From a checkpoint of a small mixture-of-experts model trained on Wikipedia: 15 layers.
Below are experts of layer 11 (counted from 0) of a mixture-of-experts language model. Rows are named router (the router's row for the expert), down (a neuron's output weights, with its number) and show model dimensions 0-95. Each number is 128 + 24 x the weight over its row's rms, rounded and kept within 0 to 255. Numbers have three digits each.
After each expert's rows: "comes before" lists some tokens at least twice as common just after its tokens as in all text. This comes from a sample of Wikipedia text that the model never trained on. Tokens count by the router's weight.

# expert 19
router:166091090099141146126081161137114126155082148133108116108113114121172124126156165084103128128086159114142103137123100160147130130120105134155112150122130126088148139137189124133155115164105140119115144188114105112116133159140103116168161144159136154153161107168101119133097135107133140130
down0:109115100119164101111119110165150135063141088110127147142117146155142160154136118114152154125155159133122111129115124112136130145129119100132158118078156120139152159129047082128145121146135113154152103171125142137118121153150140145115101137146109135133181124143173100159126095169120161137
down1:100126172150108133158105132123111097117180127087108121140155113129109108116149088092088155132100153124091120172118116112153166127141097106125141107138112128122141140146117149093153056126140119156124132112110126119106108122105113145152101122094105167151103111143092130163184135085144119115
down2:138148085157108120129151132102143105106129131085132123149122094056133149124110136134167112144113169132169143143118123115092111151104147156138146120145135132116169140123099141119163115158183197101117102113111154135116125147162111156161087131095144152126134139101138104139134180134123121097
down3:144090117123135138121107134133114164088105134100101150118157135150132121174143120088062123167122123139167134146117136079187122158112147104150124147159134133123126115131120107084118157135122130132156149140158104122156148118146129147107146112128134153118090056112168194126111129135135125127
down4:156151109158169108163141179128084164142143152089113112157098111133135115120088109128148110152109179142139142097151151094136108131157145077097103116152132167133126126140121101136117167116095128112105139143135111128124175115160114108126126106097149132131144124146160174163095117126158144087
comes before: ".", ",", "th", "–", "000", "°"

# expert 163
router:146098120090123146089118091120127162097175130123128148150094149117174080139147081141163097127157091150138160114106096134176113120135092101120149151117129138142137135165117125112101155130087138135112131130072116103170168142137086128123133124124124137121088148154135122155141102160126114150
down0:100101131111122148142135132150129104120148164164140120111117139164104135159121094120102127099137143137171090111161098159159192107159113108154114150100105103121093133142150147124135099102147119119093138134138114081127138138098130059130156124123144159133151084164118138098090150116153133158
down1:132099142142137133137153106100103120131151130081129080136124127168138121154178113071143147127156108105127107128144146136088116158121109124110114125186089117132137099123127146145180139160103146100162162092147110122111147115123111154110109124137167155193134161135146169119144113130141092124
down2:110120120128127125130154142162135147140089177135115139091156102095142129159140148098124152093110113120093138186118183131123131131097128153116107117108093172097130113170106123122162095141124095125092113142093156140168117094146125129123114144137151119150068148126121154128102147075150109114
down3:142146124093098152119121146116125104132104127101136175126160168138170144134140166122109111141143168107155106145110110135091171096123164135172178141136146142126124121133123150129096133110128143124153118170121101115128153169143151120105173153140130084112106190159073127110129107108136136158
down4:104097145117162119099129130124169166136137153136124146116147130121078142146114125128126100149122066115121137146138148105111145092096135089105123109165155117160127096103132132123140120153113081068148140156116161125157100133184132103144135167127141105135138142124097127122132140088164160070
comes before: "\n", "\n\n", ") |", ")", ") | ", " ="

# expert 239
router:139171122138158132125105113147074156094091153145085084153102086097112107161101103151158110140143114113101130171140106130160155157101106083119117121126121143156146143152110156159088110135136140139142148110150099112121107122125131095139157111143119113153129107130174101147161108158101117092
down0:156127134186124122159126129175096128133143142123154108120136117152099083152104117129098129156179146113104144137094149178123119109142158104094149103093137119148133135093114107139125116099137131123161131089136065130161126104144180114144135135179124131149134100131157126152090095144108117100
down1:116163110154109137131169097104126136126106102114114146105135105143095179115164159113130147176141111166123159124138119128092105114201163138156134127108117119123133106097142181138073162140126146120142135140123146111126127145115158115143130164150149157087091106107168143131138137090115135163
down2:133092135143123111149088121138097139105156141176118128127092137137122116106125131104113166124145145095124072057113114150139175080119168093154163142084086096163151097149097132131118122099118103103113099147118108141120141127121133110103116125119161134130112134164124114134096104111152138162
down3:120131124103101153146113135143145123136129120108147148164112140139130181109114150140116129146135114106155126090149176116157121101142138133124107147138116105103115131089114153132097118122108107107122111095109135050113166119089134103146096103105203121139121104141085132128101130098113130198
down4:087141148079120148098127179084131193144120095155128148115110145179127120156124117132129117134101160117133132106085100120134131127130104152158096131148115169096127132129135092122139098122097108115132129111103116124115111080113115127121136145094164155091166116140169087154123131130135142180
comes before: "| ", "|", "-", "- ", "2", "|  |"

# expert 45
router:146108103101133135104084150124117105154083149127159131110140160133133115092150138114124102174086126150151085128114115133127133124121119144132104130112122108135149172147190093139151102153133145131117134170125112153117139094153069128170168118130154179157116127162081124166104141121122127111
down0:127089099102163104123136128125123146102171118111098100130143124141121157126104075114154156084101138117127141102173154099135122172102098153115127129126112118143107179122125101138133124105126098139130147121108145138106110103178110143150130130101131174117107190110146088110088135143158128177
down1:105121130066070160110132094098150160114124113141163122117166134120152147178120146147113147159125127105097171134132137136075135136114111097145147155103081123129154088103132117100100105133096150106122160130111125122122147152134147135112101142140125144097111134111084128130134152111085133186
down2:142092148130137136123141080108120155171092133072116107162101149101117176144128099133137146121121115162118101156124113109088165135149160071135133125134125114142099105138119129107164110123087135128149087128084173099120116139138120122128187138143112166158109149139108097151132111163124119120
down3:128104105130141156102088146155088130137156139117101085111143103127118123114116127113131119168114143194097163147151104156118146140154134118095160117150160107142122128126139140100109106095135138104108130090150181173144140129105126165135135131110128119144135114124114159098079115064094166146
down4:126123169143158143134119128130108124150117160155120144148125131131112180089107177125116155126166169105098138149105118160119141128112136108068116127114151101123161186147113116138089124164152100141121110099163148141122125159105109127133162143093110119145120083170117134157103125115137159075
comes before: ".", " | ", "′", "°", "% |", " |"

# expert 90
router:149122095161122109135105134148080099168132119150121127144146083130089116150150071091137127089129116118119164094166136138147158115086110104169140122129147117137114112133134159117116122130102164120145154151147106146068110079131115169107100119144140141110114157094109144102144120082119106140
down0:134115132107127141136158145135156128113140128101178127098111135133164141161078175099162140138096114158120132123108141128147108100113140143096110121141090143109110098156108119158115119113126134094108092186161103118172129127192128149175154130095129112176107147128107122175133120139140156133
down1:177115106111114133085164097126106169110170105093087103100111114154158119148132132140137092157129190133126130109090153103112116131157124103101088085155165130116095150116120137103112103110110123108118149119145123135136118123152137164121122143125139099128160084149125100137141122126164097078
down2:131140134133154160184134106145116139091149130162159101138144137128130179158116151086163119158112130130134097145176166105161134119149114137107110145126088127155122126132132094160126160081124126093148121087115105117080111098151115098159135103143118137181125140127112142096173127124120109164
down3:075156152162149168145157107111091083143152153131116091124128124146121110152135101155138122143140110117136077144098112104108105097169137133146163131139127109102113136119127130114146112114158132182147128087060113120131153132144097106122140127080147130155134123105167117126190139135115106142
down4:105126136119080131093127122097115131110110143138119138125138119107157150153147105147131097135141133128112106144138140177178118145121131154076120137092113108150114165172117105118120124146126123097147159132165112112134156103097163150103214099081142114114146164122145093141175127113115135149
comes before: "1", "2", "3", "-", "20", "4"

# expert 241
router:149126152107114137100110159133145110119119169112131150165112170109142170107166110110134112126112108151154144138131107112133117119112119175127120156105132161154171174162140141114115110155129148121074133158092093140089157094168112141148152110128152123157172126176099148120099149156104152111
down0:102118099114108082180147114128152153121114136059141101090157118139155122119108152120117118125156135172134116100144088126132163176129144115188111122155134139127118079131150144126128138135112106119144105143102126112096121092145116130093089177128123118126105093130127167115124098112143101086
down1:128113123128140107150133060117148161144116130179131129100133099186154103164111103103081148150152142098125129161148144113150081121122147128104120146127138120141168115177134144107122107143148108150167132166126170145134101116122099093091150158129156120120145111160151094126108094108125114112
down2:147123103152128114066106104114151182107167131118112119143099100166116128127139130120116091175119087139116167105144169103119115126130109110104134107126159134147139114121094115137141104159122125141103102127146154131143079211121117127132122106150151120143120130138126169094119127149168077122
down3:105114137157083113161125071123121110076152109096149119107112092117102157120162121126107175162169135130098152081154146144146099130153130102095089161146119147122119128127139105137150100120147098098118120137136182157101158098088127154104098118142104117110148143145117134103136137155151140121
down4:120146124151109131101065141109138151138189171129149131144150119096138133164175128151125135103182128115158085162160113128134091094110092131118123135129107139133122115133119103117103114121153153151159097141133108114135072145101146136124126076106119093123125106147100120106131137079120153162
comes before: ")", "\n", "–", " | ", ") | ", "; "

# expert 188
router:164129180075133138086134067084151109073152168136141142145137123099155091119155128140141127159145133142168098133126123155126106116092137147113160116150154164143124149143110129126134130123095110164130128108126123155137122123128121110113167087115097106116116147128154150081176145107129160129
down0:159106110149161143078081142107160133114103135178145111162111101106128120098155115157088094122146121112130155104106132145115123152127125128140120132098150165133126102159077107120119136131135147185153116137115148089152183074139116092098126135120138143168129106128109141102157128099121123103
down1:121106091088121106132140140142112178136157087106103154166176086139119136128117114154147159085172114134150139110066130105160157114114143129103109170152119142116075118125092136125115147162102120099084133150122121132139122115102131151131132135138090136139107128178115098136124094137112138155
down2:134085108106126074099105104137115084158094135133119095137101134120176136154138108144128126130087108138152152112107117153128135109173146113097134165136138113128130180147131135142141181096094077117134161151124136137170077150088123136099134119126123159124131143144131142154094169108135110153
down3:089175169138121147188175128124143162086129109124132144105117130153105130123085141156113132148134154159135136134116139118135159092135159122089111150126116147128093109107134135085177139118146141087115139139141098171129143080138108170110124133125112084096118098159122095100139139135121162113
down4:055170113170108147110148103125161090136115073092139104132168103121141125166136095083148153108135116147119123157131105099143130126117157125124122124092096133163099131105126133131178130151110159089068122126136123129124124122122113135125141152130125142114192118128121103146104142166110127128
comes before: " |", " | ", ",", ", the", ", he", " |  |"

# expert 5
router:117088094148121156110143077124150106141116145164121103139101096087118139092113099126115130188159111110185111104164112123133101137155159150137163151105132107110128112121107148138117125153140143144096131112131110117109133158135113119161152113104173140127095128086148085133147111185107100141
down0:092115114135156097106145131109149125143155109105131109076108094159127146072138115140140124112127073111178180119121129124158063152143096112104121113110123116150144124102126145123119097125178106140150140150134109125175133157148108125164105118123097142126129148104145114147153150111108167085
down1:124124150104106140127130149150157157155164122124123124121155133137146177123140130130122117121138094141140184130156113108161131171130107095179089109092112150151133126136149122119120139129129129153090171149153061104076169117107141152160166146114145101119101131158129131109091123144149100086
down2:153114140177144144125118116126121123129129102153089111132130126123097125130146077156174116113146114117103112109134134126117118129088120140135115135106141172110141132160104091113124113118102124121104144111134104097095086085171137130184083047126139125139160162143129140096137111160141138179
down3:124106149137134110137130152141136195130159160142137085117148160135156121154147137106128175135159078119158159135157175114111130109088107132076114127129108132115119123163164130120166126107138123124178160162084097112149130093097130170106126121142122125131091135134087147143120140116119164132
down4:133124118152129089126145140102077139122123134145136144137150166105085133140141104145106075149177128147104149137159140180112161161142131153105125107163130150113117123116129116159111144087177116175113159122166143126135166186130155131102111118131102165160114157137112112123123135102167147126
comes before: "\n", " |", "\n\n", "| ", " |  |", " MP"

# expert 253
router:151127111124133097087100140145144107139142127124141104147164123095159143113112122151179079128121133144140128113173126143128121083122128102116142119095108150134149127135152125169161133109150133137125086075108100169130097140118099138178119091133154107178114088160125115118088177114146102142
down0:135119134109133117160136117102159130141096127129128136108149115090084085091124141160101145158140107145133153109137120116150096128116132155108154138117143117120113112118125139118140101098155087158140153155123151082111121111181150140130150154095120132118175091116115117115110038178140160154
down1:130130145192079156123105146152111114145131106147086142116119142126127119097119144160136123135118143095134117122149081113093136140073086145175105132120139111139127163108138104165128102147147159136114098125096123094093135132107153146122133107145171111191162149125149160153092130121091132131
down2:149091128138091114133174137160170103087130145111115071154083137104152112159127127110114140143170148117133087153113155152110138115166144093124159127170144134122136167143123132097149119156119147097151100095112077114126112076152118110145127089113146137125128131107132135155138104136081126109
down3:118096074110131147132147159140124126144071137118132105141155127106104055144176146133130176134110087128120110148141121135126123120153153144135112176154146121103141112123166085102093145151108151140133152144127110147090148126136112173107118092107116142124171143131117146134104150153094095097
down4:117137135103149163137110136138153129142141179122119139128124132188143108146127134132141124169136060137084119107118133114165097144129127149112174113132163099157153119118121138084156122136118112128103175144102194128080103105140127113131108120081144138151144157156131123116129098116099173114
comes before: ".", " and", ",", ", and", " in", " to"

# expert 248
router:160140109109128170098118160150160095158121144123144147077121127128104095129113107127123099119174088151168164085157095132145109114113078127126135109125142131107167128171115152152114118126155128168141100119137096130175161127075097135099110116128107096146135110131126137092155138151097126134
down0:151141180133090126122092114131146132164100116134122098078132106175148151100112113144136151165095134137159126104137158148142130083128102076119139125151103129147115131080114097125121119064142122147126138080134112133130155116079111130136108088129100144153170120108111129125123145102122138176
down1:110133121102120092127159128090097107109118087113119189155110085150158097130151134143117147109102158111126126160129119085126110097114153168122115109144166149104126124138116103076162141159173148110097140112133083124079119147161084142134123155161155126130134152134152144142103121096122131132
down2:128124115120107114185172137133136128159096119136131130132111146177125144069147172099116182071107152106110141116114105096130115119122114162121120114117152063142129120106141130115084156126125125128148131150131114104110159167113109115093135124111127099180158101126136105147146145125109142086
down3:170125135077161148140126115128145100117136143126154184155084108117097102106111122135132101100105147116129149128086149135146085145141138102155134149095131127110117092139148106131088108125101123082114141166183118118117133136125179077132131111146118128105138100158165115133099094142155129166
down4:136117142132164145122115163160175115078107157128145130098123154142118131134098161101153130098122119103130114100136133134113129115142117100119140081094113138098176100129116120117150082159143133091124112104163114109155149095146173101112166122143091139116162116094119143106090172158129143082
comes before: "\n", "==", " |", " ==", "===", ":"

# expert 87
router:149103107109107140101094112118095095156100167149165127095157170165156115119169156100099113170107127124156147112102105128141086122149108172121128139112143144120169157124172105161176116149125153154120136132101110128121102134127128141158153109142153187155161131131109146137108117107125147111
down0:109132115172104111095108139114134130104104110155141122114125179091150123166181169135136095150100088143073152124113140113151098102059152147140144139184119145136157114106094110068128122115075118135142111125093132147118100103140116119122123122148137136112125120135134136145112095131112127138
down1:147150153111104139063103138098140151098142083164151132173114110111177124130129128132151123090111094150174129120168122100112098110153122138113120160147158137136110138149122145122063152131136091127127155100110111104154127109131106139123137101135098105130112143141087134140156117183087142146
down2:115157144127141151126091135129102120100133155142121112144103141134132116112150105091175113152156134143119122151166127161142187138117149158141148119134133119093145111115103137104140104105096116112109129109177097120104123137074105132141160120086132100116109106068137106162149151180151161175
down3:153137109138110136135160104107164102138143157101132166102118171149146103109118125141130089132111092053154112078110117176147119140115083123112136117114119160136127069143141105125147159100138170168095101110126124120123108154109154111123138109107119112148150150114104132150156121111129093163
down4:114127126132093194112121179140148140117156105079130108121129136098109072105159150161126144099095143149120164145140144118136130146156100147107122111098127134142109190138132101146162131157134122148074111184126104129136124174153142130114094101102118148130113112148158133151132138118107120103
comes before: " | ", ".", ",", "–", " |", "; "

# expert 73
router:149132105129114154096163081113165150127121195159124123153143118129178116155105154131095078125130108126169086117118107125146126118095141136138148122138133130124120179138110151169122150121162144110110096116151123141114110129127182101163167090096130097118105122122120139141121147178147115149
down0:110126125155078115119150131144114157175132117171130128143138157169091160118151162088115129093104143116103118135158117098107112098148120138158116138121155167130124116131127128162167088151153105087126151113094092147119114152138129116121080113154098128129149101155145116102112160140173121184
down1:144135088124160145136103081120095130120139102113171109126145142148128128143122108138146157113120162150110103117182162108092137115108128136127091110096146120129151131163123091148127100116103123104142133121105201151107130137069143104135134159117133090149077122145136101100144134177094117153
down2:138163178098090162130122106101141123141104151180123162145136135113154137130175116107142127108126087169139140127099117125130091153111142146145146136103157118128199165157146131107114135105127115125125139148097136112099143178114134090157165138120151143181143114130129159139112118160122083117
down3:123102153098142124137121120103147152109137153142131087119114114104120120088158126166132143182144096179184132085149114127150105101149161125120132153121103145110136150130146102132104123089153130134133115191097141096167138094109127100129138102155112158138147123125082100127180119124113137167
down4:107178121132132133136113112097112106143104080085170093144115126137134130132133112156107135105128136159063110114153144119090145135180116134128093138152092099137140077158148154120113148121086170113145112111107120122172115113124087120183139121156155113122120146136139130157105104151112150146
comes before: "\n", ", ", " | ", " ", " |", " ("

# expert 229
router:103108155091136124103154057110144093123090141149150113141149123081137091120148110128123092176128124161169093105139110119134079122130138147121167154155155164141142157128123154117121122102111148141129117099089110146103153129114143089123164099105106129145110143106141159138140144157107174134
down0:117120179118110136148099139124093152145120128133096128133132091130123132104137138139100121080091161125116183175104106100130138149133134070126096153147087172129098095119110143119162135149134119079107111092103117096084112159160137123128142111126154159117160120161132120115159124130152103096
down1:137147082144105113074111131138127093126131148096131145113117169158126139135120129116108143185120128122084148154120181102128104134121135141138157135138128160140110124072145150166129132124162159160083161096123122153090099107165147152130119133136145123143082113058122144114126125136144145154
down2:121135121105178150104150155127157131119170122187117116143131117101156099140176112087143110102123104151156112149106103127109116129109091132135172150127134147131163139113139143120139101100097103150117127152169145165152135133141071104124135079126111111097152146156112133099156142068132152134
down3:103117108138158126120119138140117128141124104098105106150139129108163123158139142133157098131157164185145112146161165098103150116170136121113186109143175116139176138101120106125147119147108122118112121119136135067157154173093118061115127118137124135084143131109139123107171103148114113126
down4:103123185148102120152160108112158118178126155103097150125179109126122144155104113108137141097158126200140169128121163097106125119143116106167155154141131133120118113161167118122130137116131111157162139128118122135144096134085104108088137105127153140134101122167124168151117154117110085127
comes before: " |", " | ", " |  |", "\n", ") |", ";"

# expert 153
router:139141132139122135088152134105123091127150159103162109079134129109150161153181123122107082124125124144173161085138101111124113094101114114104118085097094133148165163141080096111113123084145164144123160139136096110159152125074125112102120126114092117120138145131108131102124126149131144122
down0:092082108097098122112095137169183156106109081127110136130121133126099155119101073141146134138151125155118142100163191118108157125111084145095097178119104149125106153108112114137128141176130118128142157112100143099151153105123124111090120137118133117156126120142139133139119117152104161099
down1:127134118091107098114132131157080136170184133142143152147113114147128121105159091112158139115104138132133126127152122144097146159118134124130127145119158093128090120115116145116113143114134096088088113156080150090140158163138123171124139170084129122129177145177137134144145145150130077089
down2:099131160116106109120164095145107116115132094144136102129107147152167148056141128104180138154132150114111106115112140118202150136136106122145140116104126134115114134113113099138114114156151133180124125129137132140161155144117147125127143079167132117098149073117117104092152119082153147147
down3:161085167133093125121114101141104082105120107119152162109069144135152134157151103110156106149133097146160093124139108164102110137104086122121156107133110127104161099141122134127140114137169158086131130127157142122111118132152150119151134129116121108132178138074129167126092126080142118088
down4:104150134120129146138106178118124097092107110075100172135091114188097111138137076086071125144135099126123165105137133125140128143134151136173144139136111140119082118148140190130170121164110145143110150141133126074129112121133098149099115137099118126120126116123128149136155120136119103137
comes before: "\n", "\n\n", ": ", ":", " (", " and"

# expert 158
router:146161145127146150147158146129125155143148164152075170161107072167118122122113118137125129099087103137132138112127135161178147136072098134160144119135105156147128151151138133133109153119136152110118155170180126128093111116165095127075092099120115149121111118111099155126103133113121110118
down0:106128098153107086095104159108169123111133105160191110167129181119145114109100143117125102116108159114124134129101070133102090109124112098140114133167117131134088116124126089122153089110103137111142151125148180111101128112124128112111135140114155134124109133157086134097155131123109097086
down1:102108122101110085171107119108141113157172141103128126153159124140148142121131151066083117116157138142094134148137145104121145090148102070157129119131168128137095105112149129123106107125139145096154153131131112110101131175103129132161118098116114083146146125126144153108173152104117183116
down2:095137172065112125118161110103095100062138139094169096161166130159123102099147130128123141168140126131136145148130110126125113114117144164122113133112097152122128129163083162143102098108136166162128105105132134144150114124133157103158163122128094098098152113130169117134124168136114131113
down3:158169122103128121089111165101098151161089155142120124122131141091117146156093096138085151119102085167155167144130108159113144099114161159091096115124173152127103136129128100146149140131125132141138117121128124135085104193142149131119111135139153124115084116102087172130131145119119131109
down4:085126111204096172109161125109136101130157161094140134121122120128133105117120116107088106152132088092126093101143132118150149132108129106096149117152132121093116129140183089158141158127190119161110136139095112131144138120134110120132092127118102104119133123099106143096158086156123134111
comes before: "1", "2", "3", "4", "6", "5"

# expert 161
router:178156097114096144093105162125146101087125159149133086140126150098107119108158091157095096144122134138172125100123109114156126159115132149112168140139130160116135172087090144103132068105150122157141122128123142124148151134096138107116097109159115125153159147135156168109125126126095136153
down0:108119130106144125134132116152114189094123126132131119109092098125108074106153143119116116148134110150113088143163151115110097096114128166116121122085151158112099134137144094100149098159147098132129110104136129107116142187125083122125112079119171150088100120128123112113110115067133134094
down1:082124125120140113111117131152135095123144135112103111131176167136146127108156090135145122121108138124158132188124095128182139130118098153109093136155100137104178136166103126115107129083151121123119135154119121147156182074111113156115140123138123110134126136123111135183082128118142154074
down2:123161114123120147140116148131173129138155127103096113139120139180114145113111169182126132129094092110136131129150121128090113138129115139113119137150103134159114103154169107120121159093128163127139131145152138164117177075182127152188135103159173136122096101135157131139122119111111146172
down3:166147115174176161157160118148133129174123147159123150151141183133116151142136130127149176096150147111149078105127098124153121128097143158144096142134139163154142127111124086133136085097145099169139120089107138085110143141111132132098127114102108140136094134125117105113082151125111147109
down4:130175104151091104117119105162115092130106116117105126177152128154133105104122115078117139126128162140115102138094116092121178148112130172095099130104114108094141097091121154121151143166129129145099102106087098107107133146138114091139149149125104132151168109127136072148126171127109109127
comes before: " | ", ": ", ":", " |", "; ", " "

# expert 212
router:115149113158129083146119119120078141093105156126096098139119106117164174139112120121163128096158102141094137140128119134139153134079114087148110123108149135146154143152108150160092107140115144123133148170122105098112133134128094134132163116129093098165138092165154106163160095167138106090
down0:143124187150107124188131181095114126140160097163140114134110118140156120143131159130126139109171133163110073104163128128156126101169106126158133139155125111114141157164125143115118132079135150114095147124089092122099136147138154137155148129124134151141096131159063123120136109113132125154
down1:165130100132108115122096100149143119098142168161109143139119116093127110145116142109111114075149138145122125062135140144154144146110095147164144117152148158145136101133111149138095106098097153127103157130100111070104128119144129125091100153117137120098133162138093136168187148129154103155
down2:122126143098114163185115104144104146142134127141140107146120111134110184119107149179107111103149123117120134107130139174172098132105136083096163110143113142107121144143138135118166133132096134085123147115086112128110134119132099176084113149126153116140102159136113073144128122103184107152
down3:130169153158133135116119145125120141114089131131097098162168117052154113139112148107104172161098153152125129155089150122150141160153086075125127144141131129147116115141111115158113126109141130145125125172159144127144157086167150149163100168135118171140118132124120161115146153141114100127
down4:111110170102116087150175137159129127070147127152123125157150142126167105086098104145120116106146118107110134117137141147129135064125104154146141124156079163091123124086129130155118164154139124114171127162164114145131153107118152142130106131154133155166110102155128148119161146130090152119
comes before: "-", "| ", "- ", "|", "- B", "- S"

# expert 93
router:182144109123120169117151163107126139116144155153144142150098138095109157110166085136106126108128110144178141121149107126147098148086115135108132139114125162105130126145107150100131111138116131135105173142118132107168182107078131116129120156155150115162108109190129172078132141135113126143
down0:150178129141139103142125123103113136181071168111152130131118110172158122110167163096106146134126131149135168122131102113143116129123141161131166134147128119109116142098132096109123136124155134114117129165129115199136177108172140125122176153151102109142121113145140124122082163127135086102
down1:136153105094123124142157123142142088120102132132105127134134141113147153204112138167115134152149143129107122144117120107171154146132082085145119108097125118163093148162138128103170117084119130158102171131122125095117095157086139148112160086136135132132098131093125100132139132093137075132
down2:109115109121110162175132124148119135106101126132103123111088179105123161117131147176116134117132135113114137153120162130141071153132131163100147117137145123122126165118105104066117118120112160177122161111143119124172097085129098127153104162177093105125134091134155144114151118091130140104
down3:125141074134129113139174116136123145130146113156172111131164174129121175140114112090144132098164146135100136126133093143120155082094135161159135161088094136160136157138128131165136116088150090144139091128136074169130109154122152148124134152130106167100113125145118127158150144111136136100
down4:122131128155080077146150124123105165126145169137170178110151102116153158088114097139107102119137132117098151107103108107123132126092145158137126108132120162133083148085160122109154098150163163163087122129119110110123135115127140122127115102122140149115179111164163129095150141150155163132
comes before: ": ", "\n", ":", " of", ": B", " were"

# expert 78
router:139140134157133095086134108138104158134113154118093094126142115125126158099134098123145114164146113124159136176122095123171146132111139115124079102091122146154144173138114126142101099119138146127124158166078093099111152137096119112156146134114125115153125110163134113148172097180095108082
down0:117147109124153127103135061132138126143177118145109103101142145108120144117128150138147122136109153138122148112162100115150173100086166152162112142113144110112095114175121155136123113114159119146135164140137152093104139124095108153049115127171107129112146124139143109159164085140155148139
down1:127110166115173147115121105126068125157102139125140077134102129142111159111152123145142114126136097152114097099061080175109122143133117144171129116142102135146153088142098142127176106106114127140110141136120122098157101110128112134097114139154123126110079120134161164102090130111096113124
down2:148111108107137069141137124120151121159154126105120121157111101153099141117149141131131119124096085116207102122160121113166109087149154156176154112118135080103107103114152146097132142155168146076134107103164130105133127120109148113149117163118167118150109134109133137130121144105135120163
down3:123123089162108108176134162093141119116086164131094117105113116153150096140114113162158132080147145129120160108141118127145150140133148112130152098110155130097147152171113175101107107154155102159091152121098109114116105098089127151148148122097117112105105128119122117133122150101120147060
down4:119127141139155132114153131149128107095096111156150127151145134116139116174107130165158135155122146093094168096143161119125138085117127107159092122095097088132091112132149137135108142162139133146121170134077184142110123159142121159142131107154105150132147158106112143118085161111124074161
comes before: "\n", "| ", "-", "|", "- ", "\n\n"

# expert 107
router:132170142153092121128134097159096143174092091118122173153083096121144105128106116102144103108125100143140139124152106140164152093107124145167151139107148114117114133130103117088089178129121141111134157149144113127106089145087164129083117143121106167110156110138133145127089165123109106109
down0:130121144124084115127146157155128125125086131084137157117125128152102149124135152099121142144162126137102133127124105090097122158097136105105155105112126109096109128112126111146115120089153106151145142169136084126127169158163127150119128175112150100206104109121121090174162124148163115099
down1:126115119162092131109123135161139143182149145186082117131100088105117117131162105145136116112130138120120219113138111124093102172098147104128139112147098133140167147118132138116110125154126102098134152114147137117136129094076097155145140123134162145132132101145147157123114131083142101116
down2:101097108124154176134104163086073133112123158128112140115155131140128145123119123168069154135144139145138079090171162152174130133144134114107149127096139158106122162123166119116106142125151122079111141103093140093123134138138144134168113114128155127156172105146086122128103128134149148135
down3:123139147134132110078155153115102102107178139115107119147125095085136163095133138120160163182087155153151158104114098114107116141139106165136108156118148155157101153179101121137157149103121122147135141133150137147161102136137112087183097108104138110108109120149118173118118116128134112121
down4:161121092140123119095064107130112111171180149104143159147132113140143109158126156170145145118141157148099118123075170111142125087109193119138155104114106130082110096117101139116105104128109143132119122119159106131128134102154112107136149159125135145123093138100148114147152109126136136080
comes before: "1", "2", "3", "18", "30", "20"

# expert 74
router:165140145109157161111123123139154166106121176143160120141124131098134120126120134165157116148087123141141081084111125121086109140117149128146156124122078100145164157134152173151108153105147104112100130140138156131093155089148145116117165102083108096157106117136121088132123104155093102142
down0:141128103122131122119130158103135185116142122090081112105168139135144123150151156110148156096114121156155105171133154131103128124113123117130180118145077100155177159128137134123119113155076114107120109127127120158122120115097138104091153116141124107127127151101135087151113095078091081109
down1:166140107112146123136117133138142119177116120108128108151119100119134106137167112139141147165106055125122108096100163125131133130135096158145124144140132128096146111111127174145151124133128083110128075193118123104156170128108145110104116136092140109182107156120083116123115101103100112150
down2:119100145128103165103124117146149125101142086099138119116126137143184148157132130151144145098164142106166123130079116087109131137134111186126125124095169122091150162156135123149147102091153088138133121107102120126113137110127143142163108085178150143136130144125189117130148116139171104114
down3:168111143144150134118151158108099141135078136168133175133146119164114123120113107051091089127092106112099171153110123153084081153158160138119126155128127126094132131098121093116103142122113128101140153166127145172158158111149111137117127156130133113143102120145117124112129140164133139152
down4:142120127131186104145149157122152153077154159065158079155132110177110120098149133115129119157119101156136120101096132155117107101084126095129145169128137096095113092133130127106135158146111127110135148142143123113109096086108103142123135136107096119112132115169142165143084153124131131141
comes before: "\n\n", " The", "\n", " He", " In ", " In"

# expert 124
router:157088158101150130089104130145162085106147159133144119156155153091177096123147143105144127134182145142176111122165116124136093094110137170138150122117160159164144144145111113096109152157116132140087119130122139115102129105158111103135174099106110117162124087153144141138147119114123144111
down0:115192101137144178129126120118143113147125067087126128119147105132130129103132130148147115128124156114122117137119118044103186127138139163146105121145139177133123178129100138150081144114118142107121149099145120107112113157115122162102104130130125095117106112093144115101154117142128087145
down1:179116157113153137138124176122172123133128112161112119144114137154127123123169112123115111131131149117162120134154145141109170114110100111166143161173119141110143156168141132162101121095110154136125124176137113115159159133097109121184080121075111150164131137156146116131148121085157147098
down2:079180150187119119077176126118146100101088122142121082157146098126141102165148119148089139117142093139162089129114168136121109104114104144113145095092125097136153154144103118112129147139141100115143103115117133156100140134138126148118160187130113130129143141111113136146137127104120116171
down3:148087062159171158095102128098145170146130145122123089124098165107121117137153117146137123159135131161158149118160180112131132146174148128133151107113148118150169122111146105156156118116113140107104139111109133140176156112116151117111094143110120123113139149110127098097145118109080108172
down4:121149152109122135113143142085096185141094106102104182137082091151152103167124140119115163134113117089148129163106122089143135140142151128096125131155120141133125121099104166123149165107114147128154145158102126158092146167105079140127136135124108137113095102087157100128146088130135108120
comes before: " |", "–", " | ", ".", ")", "\n"